Below are experts of layer 5 (counted from 0) of a mixture-of-experts language model. Rows are named router (the router's row for the expert) and show model dimensions 128-191. Each number is 50 + 15 x the weight over its row's rms, rounded and kept within 0 to 99.
After each expert's rows: a language model's description of what the expert responds to. This comes from a sample of Wikipedia text that the model never trained on.

# expert 45
router:23 39 54 44 50 52 29 60 56 49 56 35 38 64 58 48 41 64 42 46 66 68 39 26 79 58 47 43 44 33 54 47 51 58 51 78 68 37 21 43 71 35 53 49 77 48 40 21 36 58 53 44 69 63 31 57 62 63 46 91 65 48 74 38
It responds to: Prepositions following verbs or participles and introducing noun phrases, such as with, for, on, from, in, at, into.

# expert 5
router:50 39 46 22 49 72 61 53 47 43 49 40 25 20 41 54 57 66 52 70 56 48 60 49 51 40 66 66 40 42 67 46 45 88 34 56 75 37 60 69 33 65 86 50 33 28 69 68 61 29 55 34 35 57 50 65 70 28 41 59 40 39 34 42
It responds to: Digits closing year ranges and win–loss records in sports tables and season navigation, such as 2024–25, 18–18–5, 2–0.

# expert 0
router:45 58 35 66 60 51 62 65 37 48 53 37 72 65 33 52 48 42 55 64 65 28 67 51 73 58 23 41 59 73 55 44 08 25 48 41 56 51 56 56 44 64 52 60 39 31 79 49 58 46 35 49 36 58 45 82 73 38 49 71 98 67 50 87
It responds to: Standalone space tokens and first digits opening a number after names, commas or table pipes, such as years, scores, race numbers and regnal numerals like II, III.

# expert 12
router:49 41 38 54 55 72 38 30 33 31 42 70 56 37 44 47 58 71 35 53 58 31 43 71 53 26 38 60 20 49 80 12 52 62 43 77 64 50 32 27 51 35 57 60 82 57 61 51 22 72 66 43 38 33 64 45 39 54 59 41 36 72 47 42
It responds to: Function words and discourse connectives in explanatory or argumentative prose, such as to, not, if, however, at least, rather, should.

# expert 24
router:54 46 41 69 53 25 60 28 53 54 30 72 36 25 70 50 64 44 35 43 54 26 48 56 38 57 74 33 64 51 45 50 45 69 65 29 35 59 54 65 43 53 53 50 32 60 84 48 32 35 50 88 40 49 06 31 62 65 45 61 41 25 45 63
It responds to: Trailing digits of numbers, especially zeros in years and quantities, plus unit or magnitude words after numbers, such as 1000, million, years, kg.

# expert 33
router:22 42 66 49 66 43 46 55 76 51 63 62 18 42 63 45 29 72 48 67 53 58 76 51 60 27 39 59 73 44 64 39 15 60 62 74 71 33 29 34 82 28 42 38 78 65 53 29 17 52 61 52 33 44 21 51 40 71 58 38 47 49 53 47
It responds to: Connective words like to, and, of, or, than, such, often after a comma or verb, plus adverb endings ically, ely.

# expert 63
router:62 47 57 33 45 63 60 38 56 44 34 60 43 27 65 54 69 24 49 52 65 74 28 49 59 76 56 67 47 64 60 35 35 73 58 54 27 62 62 49 41 15 49 55 69 70 63 32 32 40 50 63 51 65 57 49 49 58 45 40 55 43 40 55
It responds to: Commas closing introductory phrases or clauses, after However, years or retiring, plus conjunctions such as when, while, but, where.

# expert 39
router:57 56 57 66 55 23 65 48 40 55 39 45 56 43 40 35 74 50 42 54 44 59 50 49 24 46 74 22 41 42 46 68 51 54 61 33 34 35 49 41 54 59 56 55 36 40 60 51 63 32 74 67 85 48 37 31 15 45 37 56 45 25 41 43
It responds to: Unit abbreviations and quantity words right after numbers, such as m, km, ft, kg, million, century, years.

# expert 29
router:47 45 52 51 59 37 75 80 35 46 41 29 60 46 47 63 39 05 55 41 54 58 56 59 59 31 58 66 69 59 54 44 34 39 33 39 69 58 69 59 78 52 47 42 48 65 37 54 49 83 55 59 56 38 62 31 62 68 55 50 38 80 42 60
It responds to: Given names and word-final pieces of Spanish, Italian, Japanese and other names, often in sports rosters, such as Rodrigo, Sergio, San Antonio, Tijuana.

# expert 23
router:59 51 40 31 47 42 32 64 54 53 66 78 40 53 49 45 54 33 54 09 51 65 47 34 41 71 57 41 67 13 44 59 48 50 82 62 33 39 58 55 49 34 64 42 59 65 42 56 69 44 70 37 38 44 30 57 51 56 47 52 99 47 41 43
It responds to: Colons, line breaks and list dashes in infobox key–value lists, especially taxonomy boxes, such as Kingdom: Animalia, Family: Loricariidae, Conservation status: EN.

# expert 31
router:60 52 38 31 33 37 48 73 64 55 59 48 85 47 37 47 44 44 58 19 61 66 40 35 60 72 55 28 43 44 72 57 49 37 44 48 41 40 57 48 53 16 58 46 87 64 42 53 67 53 91 36 20 57 35 56 74 25 58 47 80 43 74 38
It responds to: Colons, dashes and pipes after infobox field names, such as "Born:", "Founded:", "Kingdom: Animalia", "Years: Team".

# expert 2
router:61 37 41 52 53 84 58 47 61 51 50 62 39 38 51 57 38 26 66 37 59 47 22 42 34 62 49 52 70 41 61 50 46 50 50 52 36 85 65 47 41 69 63 46 34 49 19 44 45 34 36 51 55 64 47 62 75 61 47 46 47 40 53 66
It responds to: Last digit of years and other digits after a number, mostly in tables, seasons and event names, such as 2026, 1997–98, 1939.

# expert 8
router:66 50 51 58 53 55 40 67 44 43 70 21 24 51 75 52 55 33 41 40 35 16 37 58 42 74 52 55 33 62 46 43 56 77 32 68 46 47 61 35 35 60 55 56 67 65 36 54 69 65 61 48 66 61 43 92 65 66 37 49 99 44 71 70
It responds to: Line breaks ending sentences, infobox lines or table rows, plus section heading markers and table separator rows like |---|---|.

# expert 37
router:56 40 30 62 51 66 47 34 28 52 49 55 40 43 58 64 53 42 46 57 69 58 66 65 16 25 42 31 47 41 31 62 34 32 46 69 63 45 43 48 45 37 71 62 45 37 33 53 24 53 47 44 38 74 55 43 33 36 46 35 24 61 61 41
It responds to: Second pieces of names and place words after short openers like Al, E, Or, such as Al-ain, Or-in-oco, Carac-as.

# expert 58
router:48 53 51 55 69 74 60 30 35 48 46 35 50 43 55 57 55 12 53 41 58 65 48 64 24 29 35 49 32 30 45 58 46 32 46 48 60 58 63 75 59 55 73 56 28 44 18 53 63 54 30 56 27 68 54 50 45 27 45 48 41 37 46 90
It responds to: Final pieces of non-English personal names and words, often in sports result tables, such as Hél-io, Le-ander, Calient-e, Mäkel-ä.

# expert 9
router:57 42 45 33 46 46 59 46 63 60 77 47 31 76 23 59 38 56 54 60 71 25 66 72 42 87 56 71 50 44 39 38 58 48 30 19 60 63 64 52 35 66 60 59 36 26 34 58 52 42 41 39 51 51 54 51 74 38 36 50 45 42 39 44
It responds to: Individual digits inside numbers in tables, years, dates, poll ranges and math matrices, often 9 or 0, like 1'9'31.

# expert 15
router:42 69 54 58 35 35 72 64 62 47 24 29 32 35 51 42 53 64 57 47 71 31 51 63 59 52 46 46 75 58 40 36 54 42 45 28 80 38 63 40 41 53 73 08 61 67 68 38 27 64 47 74 33 29 50 47 63 59 49 30 31 43 48 62
It responds to: Capitalized national or place adjectives and names after the, United, New, such as States, American, British, York, National, World.

# expert 41
router:55 44 43 38 44 47 64 57 61 60 72 47 37 76 23 60 37 54 56 65 73 24 69 68 45 79 57 75 56 40 41 30 60 52 31 17 67 57 67 55 33 68 55 59 36 33 33 57 54 40 38 38 54 55 54 50 77 38 34 47 47 43 41 41
It responds to: Country and position codes in sports and asteroid tables, like BRA, MF, LINEAR, MPC, plus capital-letter name starts and digits inside years.

# expert 53
router:57 57 63 59 49 15 52 62 62 57 54 22 27 38 32 37 56 75 53 55 40 46 66 46 55 93 34 36 58 48 59 52 16 45 50 50 76 32 85 51 25 58 75 18 34 38 60 57 21 31 30 60 48 30 41 68 74 43 37 48 43 39 50 68
It responds to: Capitalized directional and national modifiers starting proper names, such as New York, South Africa, Middle East, British, American.

# expert 19
router:19 67 54 43 40 82 64 48 53 58 45 38 80 76 42 61 56 20 58 52 43 07 30 50 56 42 40 65 77 51 77 45 62 33 46 69 69 48 64 70 60 63 51 55 48 45 34 55 63 48 54 47 58 60 65 75 30 49 48 79 37 38 52 65
It responds to: Word pieces inside foreign or rare proper names, especially after G or H, such as McG-il-christ, Eugène-G-ab-riel, Tag-l-ang.

# expert 52
router:59 41 43 38 44 45 59 49 58 61 73 40 33 75 25 63 36 53 58 64 75 21 63 62 39 81 57 76 54 40 39 35 63 51 28 18 68 57 63 54 35 69 58 59 34 33 33 59 53 37 43 35 40 54 56 51 77 39 35 49 46 44 44 38
It responds to: First digit of a number in a table cell after a pipe (92%, 9/10, 27 July), plus function words like the, was, were.

# expert 16
router:29 50 65 49 47 17 30 78 62 51 35 53 34 57 82 49 46 26 50 70 50 55 50 50 64 39 54 49 52 62 78 53 38 68 45 82 49 47 17 52 61 23 51 45 53 43 46 37 35 41 64 45 81 56 09 48 52 55 58 67 63 43 60 51
It responds to: Prepositions following a noun or verb, above all "of", also for, from, with, against, among, as in "opening game of the season".

# expert 57
router:64 44 48 36 42 54 59 42 60 57 72 41 35 72 21 60 37 49 55 68 66 24 61 74 40 76 55 74 54 39 39 39 60 51 28 20 64 50 72 49 34 67 55 58 39 29 37 60 58 32 40 37 57 50 59 53 75 39 38 51 44 43 45 41
It responds to: Digits in race results, ranks, chess moves and season ranges, plus capital initials starting names like G. or K.

# expert 21
router:69 52 54 59 53 68 55 59 67 47 28 45 61 42 71 50 45 37 24 23 70 62 33 23 28 35 50 52 77 64 45 50 43 45 34 42 42 79 68 48 45 59 58 34 45 71 60 47 69 26 55 65 37 48 19 40 74 47 57 60 51 30 52 67
It responds to: Last digit of four-digit years in sports careers, elections and acts, such as 202'4' Olympics, 198'9'; also University, College.

# expert 56
router:55 31 48 47 48 27 40 49 56 47 55 65 35 67 43 53 47 70 09 34 36 61 21 79 44 57 61 37 35 40 60 45 30 70 36 29 47 64 54 37 34 62 51 59 77 74 36 58 61 48 57 57 40 26 27 62 72 67 38 37 68 52 47 38
It responds to: Opening quotation marks before song titles or quotations, and "the"/"The" starting noun phrases, such as "Too Funky" or "the device".

# expert 30
router:57 45 46 36 42 53 58 46 55 60 74 45 30 75 24 59 37 54 54 64 70 28 60 64 41 85 58 74 56 42 38 39 61 51 21 16 72 53 65 55 38 69 55 58 35 29 35 61 50 34 41 36 52 55 53 52 81 35 35 49 47 43 39 43
It responds to: Inner digits of years and identifiers like 1916, 1990s and ISBNs, plus opening pieces of names or words in tables, such as Harry, Jean, Jo.

# expert 1
router:60 47 39 51 46 48 50 56 58 37 60 29 88 51 27 53 40 63 65 65 64 31 42 32 66 63 40 43 42 74 54 48 38 47 36 30 51 47 30 62 48 66 18 63 62 50 78 46 62 63 44 40 56 65 17 75 23 30 75 45 83 83 52 57
It responds to: Spaces and opening brackets that begin a table cell or parenthetical, such as "| Team | 1", "Position(s)", "(NFL", usually before numbers.

# expert 27
router:57 42 44 44 45 48 65 43 59 61 74 48 34 73 26 60 36 58 57 60 72 32 61 63 38 76 56 73 50 38 44 29 59 54 30 20 58 56 66 49 36 69 57 61 35 26 30 59 56 32 38 40 51 52 53 54 79 38 36 47 45 43 42 43
It responds to: Digits in times, dates and table values like 9:40 and 7'8'.4, plus assorted nouns ending phrases such as States, England, August.

# expert 54
router:58 46 40 44 43 53 59 58 61 61 66 46 32 74 16 60 37 58 54 67 76 29 66 64 44 83 57 74 52 39 43 33 62 55 25 15 66 54 64 50 36 68 49 60 37 24 32 58 54 25 42 40 56 55 53 54 78 40 38 48 43 44 41 44
It responds to: First digits of numbers in tables, stats, ISBNs and census figures, after pipes or spaces, plus occasional the and US state names.

# expert 35
router:42 43 42 43 57 20 43 56 43 48 56 49 32 30 36 42 46 84 49 64 53 36 28 84 39 79 57 56 69 40 60 51 15 64 57 63 68 32 68 49 42 48 67 53 43 34 40 48 29 34 52 73 70 09 44 38 58 48 47 40 68 65 54 71
It responds to: Articles and determiners after prepositions or verbs in running prose, such as the, a, his, their, an, this.

# expert 4
router:56 43 40 37 40 43 65 50 56 57 75 46 36 77 17 60 40 56 53 61 56 39 60 72 44 73 58 69 45 39 45 38 59 48 18 19 58 56 64 51 37 66 62 58 40 26 25 57 54 34 47 39 54 48 51 56 83 41 35 48 48 47 46 48
It responds to: First piece of an unfamiliar or foreign word or name, often a capital letter, such as Un(o), Ish(q), U(RU), Dem(i), c(rystallography).

# expert 32
router:63 54 40 34 64 27 47 56 33 55 64 63 35 50 13 62 48 39 46 21 56 42 71 70 32 40 58 85 54 39 28 65 51 41 18 42 33 51 78 71 33 62 30 55 44 74 27 58 55 34 44 41 31 38 46 31 63 44 36 59 68 34 48 43
It responds to: Periods after digits, mostly decimal points in climate or vote tables like 79.7, 24.75, and list numbers like "18.".

# expert 17
router:58 30 56 35 35 32 32 58 58 63 20 46 58 60 76 63 31 44 54 26 47 42 57 28 69 34 61 56 27 39 49 56 68 59 62 28 53 30 76 56 35 25 73 53 48 23 70 54 39 52 39 35 81 68 67 32 63 47 38 33 68 51 34 59
It responds to: Pipe separators between cells in wiki tables, especially after dates, numbers or dashes, plus semicolons ending entity codes like —; and %;.

# expert 62
router:62 59 55 39 42 51 38 45 42 45 54 45 32 19 52 52 63 33 60 24 66 54 48 57 42 62 41 65 48 69 45 54 44 62 59 36 56 16 65 39 33 23 40 66 57 67 76 45 46 20 51 68 71 50 39 43 41 88 63 52 73 54 53 83
It responds to: Periods, commas, semicolons and conjunctions like but, although, while that end clauses in prose, e.g. "won the title, beating".

# expert 20
router:63 43 45 30 38 49 59 58 47 62 79 48 44 68 24 59 41 25 68 32 62 53 70 58 51 37 44 51 56 45 37 39 64 42 36 61 48 38 53 60 30 24 26 60 39 41 42 56 68 29 38 60 18 45 47 40 34 70 36 58 53 43 44 63
It responds to: Periods after middle initials in bibliography author names and genus abbreviations, such as "Weber, Frank G." and "B. tawa", plus some sentence-ending periods.

# expert 22
router:26 33 65 37 47 72 46 59 71 52 70 51 31 40 68 66 29 42 53 55 69 50 72 72 51 39 41 70 59 54 42 47 27 58 59 57 69 39 52 45 70 34 42 61 36 55 42 34 34 47 46 34 51 23 23 61 50 67 46 51 59 32 32 46
It responds to: Conjunctions and list commas joining words or clauses, mostly "and", also but, or, &, while, until, as in "east and west".

# expert 38
router:57 42 43 34 47 46 59 54 58 58 71 50 36 75 20 58 38 54 53 66 71 26 63 70 42 81 57 77 56 39 43 32 60 48 23 19 64 49 66 55 33 68 60 58 37 31 32 59 59 37 44 42 53 56 56 54 75 38 39 48 46 41 41 42
It responds to: Capital letters or first pieces starting surnames, author initials and math variables, such as G.C., Mc, Chron(opoulos), and C_{ox}.

# expert 50
router:61 48 30 39 39 45 46 64 43 47 34 66 34 60 27 55 42 32 64 18 68 66 48 47 78 64 47 45 16 55 53 69 45 57 48 51 45 53 53 64 51 14 60 63 39 55 19 62 76 46 80 43 36 51 34 63 57 45 58 40 82 53 45 37
It responds to: Colons after infobox field labels like "Land:" or "Phone number:", and slashes, bullets, dashes and semicolons between coordinates or table cells.

# expert 26
router:52 53 48 47 44 53 46 60 21 51 63 43 75 56 30 46 56 59 40 65 53 26 69 41 57 73 33 56 49 57 47 39 30 22 53 37 65 40 47 47 46 65 48 59 65 52 91 40 41 33 35 48 68 53 56 72 48 48 56 72 80 72 57 81
It responds to: Bare spaces before numbers or dates in tables and citations, and opening parentheses after a name, as in "(born 196", "(543–7".

# expert 11
router:54 46 49 32 45 52 58 51 60 59 75 38 30 76 25 61 33 56 53 64 75 25 64 70 42 85 54 73 55 40 40 33 60 50 31 16 61 50 65 52 36 68 58 58 34 28 31 59 50 40 43 37 52 50 53 48 78 38 34 51 44 43 41 40
It responds to: Inner digits of years and large numbers in prose and tables, such as 2008, 10,357, plus variables and brackets in LaTeX formulas.

# expert 36
router:61 42 43 37 46 46 67 47 53 55 72 48 36 79 22 59 39 57 55 63 68 31 70 69 42 86 58 72 47 39 41 37 57 46 27 16 66 54 67 55 33 67 67 62 34 28 33 56 56 44 44 41 57 50 53 53 80 42 39 51 49 42 43 43
It responds to: Nouns or initial letters ending a noun phrase after of, a or for, before punctuation or and, such as family, technology, biography, Ethiopia.

# expert 34
router:72 34 35 27 34 27 27 74 51 64 65 42 77 60 58 61 36 39 53 35 52 34 29 31 71 47 62 51 58 52 45 50 43 33 77 62 29 29 71 72 36 48 58 55 69 44 52 52 41 64 35 53 59 74 59 34 66 59 67 41 82 44 43 70
It responds to: Pipe separators between table cells, especially after a name or country code in results tables, plus heading markers ===, ====, semicolons.

# expert 55
router:26 52 53 57 83 64 73 37 41 49 38 36 64 70 60 61 58 54 59 58 34 22 59 37 43 69 49 66 77 34 42 43 48 28 62 64 65 47 31 49 59 44 54 53 26 22 51 38 52 62 62 73 70 28 65 41 25 61 52 41 52 29 51 59
It responds to: Inner pieces of German, Scandinavian and Slavic surnames and places, such as Lever-k-usen, Kier-k-egaard, Andr-ze-j, plus Berg, Hans, Karl.

# expert 42
router:23 32 50 65 41 69 39 32 29 50 66 35 69 64 51 60 70 79 66 62 50 57 61 52 46 28 22 54 57 56 48 52 54 60 75 49 40 36 17 35 66 35 41 43 28 34 47 50 22 43 65 52 54 33 61 34 34 56 57 42 48 66 34 27
It responds to: Short inner pieces of longer words, often before suffixes like -ed, -ing or -ation, such as bl-u-eprint, aff-lu-ent, pref-ix, res-ur-rection.

# expert 44
router:58 43 43 33 43 47 58 53 58 59 76 45 34 71 24 61 39 57 54 63 72 18 68 69 47 81 56 74 53 43 42 32 57 48 24 18 64 60 63 49 41 68 66 58 39 26 34 59 55 33 40 36 52 54 54 49 77 36 35 47 47 44 39 41
It responds to: First digits in LaTeX math and catalog numbers like \sqrt{2} or 260002, plus sentence-initial words and surname endings.

# expert 13
router:55 45 44 39 43 45 72 49 59 56 76 49 31 73 27 61 39 56 55 67 72 22 65 67 44 90 62 78 55 37 44 38 57 50 29 10 64 60 66 53 34 66 55 57 39 27 35 56 56 40 42 38 50 55 53 53 76 37 36 53 46 46 40 43
It responds to: Articles and next-word starts after prepositions or verbs in prose, such as "of the", "for a", "\end{"; also month names.

# expert 46
router:55 58 53 60 66 16 29 61 43 39 52 38 28 37 64 37 61 66 54 56 58 63 69 65 61 19 49 68 23 87 47 39 39 46 57 67 35 98 18 47 32 45 40 49 66 56 55 53 62 45 48 43 52 74 62 47 38 50 55 47 47 62 40 43
It responds to: Past-tense event verbs and -ed/-ing endings after a subject or "was", such as moved, won, began, retaliated, announced, served.

# expert 61
router:27 54 45 64 49 29 61 48 48 53 27 77 41 37 60 47 73 55 65 54 26 61 56 67 57 52 40 69 53 46 46 69 45 39 50 68 65 27 68 59 72 50 50 61 33 55 56 60 60 63 52 46 34 59 41 46 39 35 37 59 48 39 30 59
It responds to: Final pieces and suffixes of words and names, such as backtrack-ing, buy-ers, General-ly, Hila-al, plus color words like red, green.

# expert 14
router:57 47 42 45 43 48 67 58 61 57 70 50 29 75 26 57 36 53 50 62 79 25 66 71 39 76 57 69 55 41 43 26 61 45 26 14 69 59 66 55 36 64 48 58 39 19 39 54 46 39 41 38 57 49 50 55 74 42 36 50 47 47 44 41
It responds to: Capital initials and first pieces of words or names after "the" or punctuation, e.g. R(heingau), personal(ities), Spanish, plus stray CJK byte pieces.

# expert 49
router:27 42 47 33 42 30 42 41 23 60 40 62 56 64 68 58 36 37 29 40 42 32 70 43 40 64 72 32 35 51 51 71 63 82 64 38 46 56 52 79 36 53 56 61 53 34 58 55 67 79 57 52 73 58 48 31 42 38 42 34 78 65 41 65
It responds to: Pipes, semicolons and dashes right after numbers in sports statistics tables and score lists, such as "27 | 4", "2–0".

# expert 60
router:56 61 63 66 42 68 60 45 60 55 41 52 65 64 32 57 64 43 49 58 64 59 82 35 54 26 46 17 52 31 32 55 70 54 90 63 44 69 41 54 46 21 43 51 48 43 47 50 47 61 36 45 43 71 40 35 55 29 37 51 28 55 49 32
It responds to: Section headings, infobox field names and markdown table dividers, such as History, Career, Laws applied, Order:, Beam:, and |---|---|.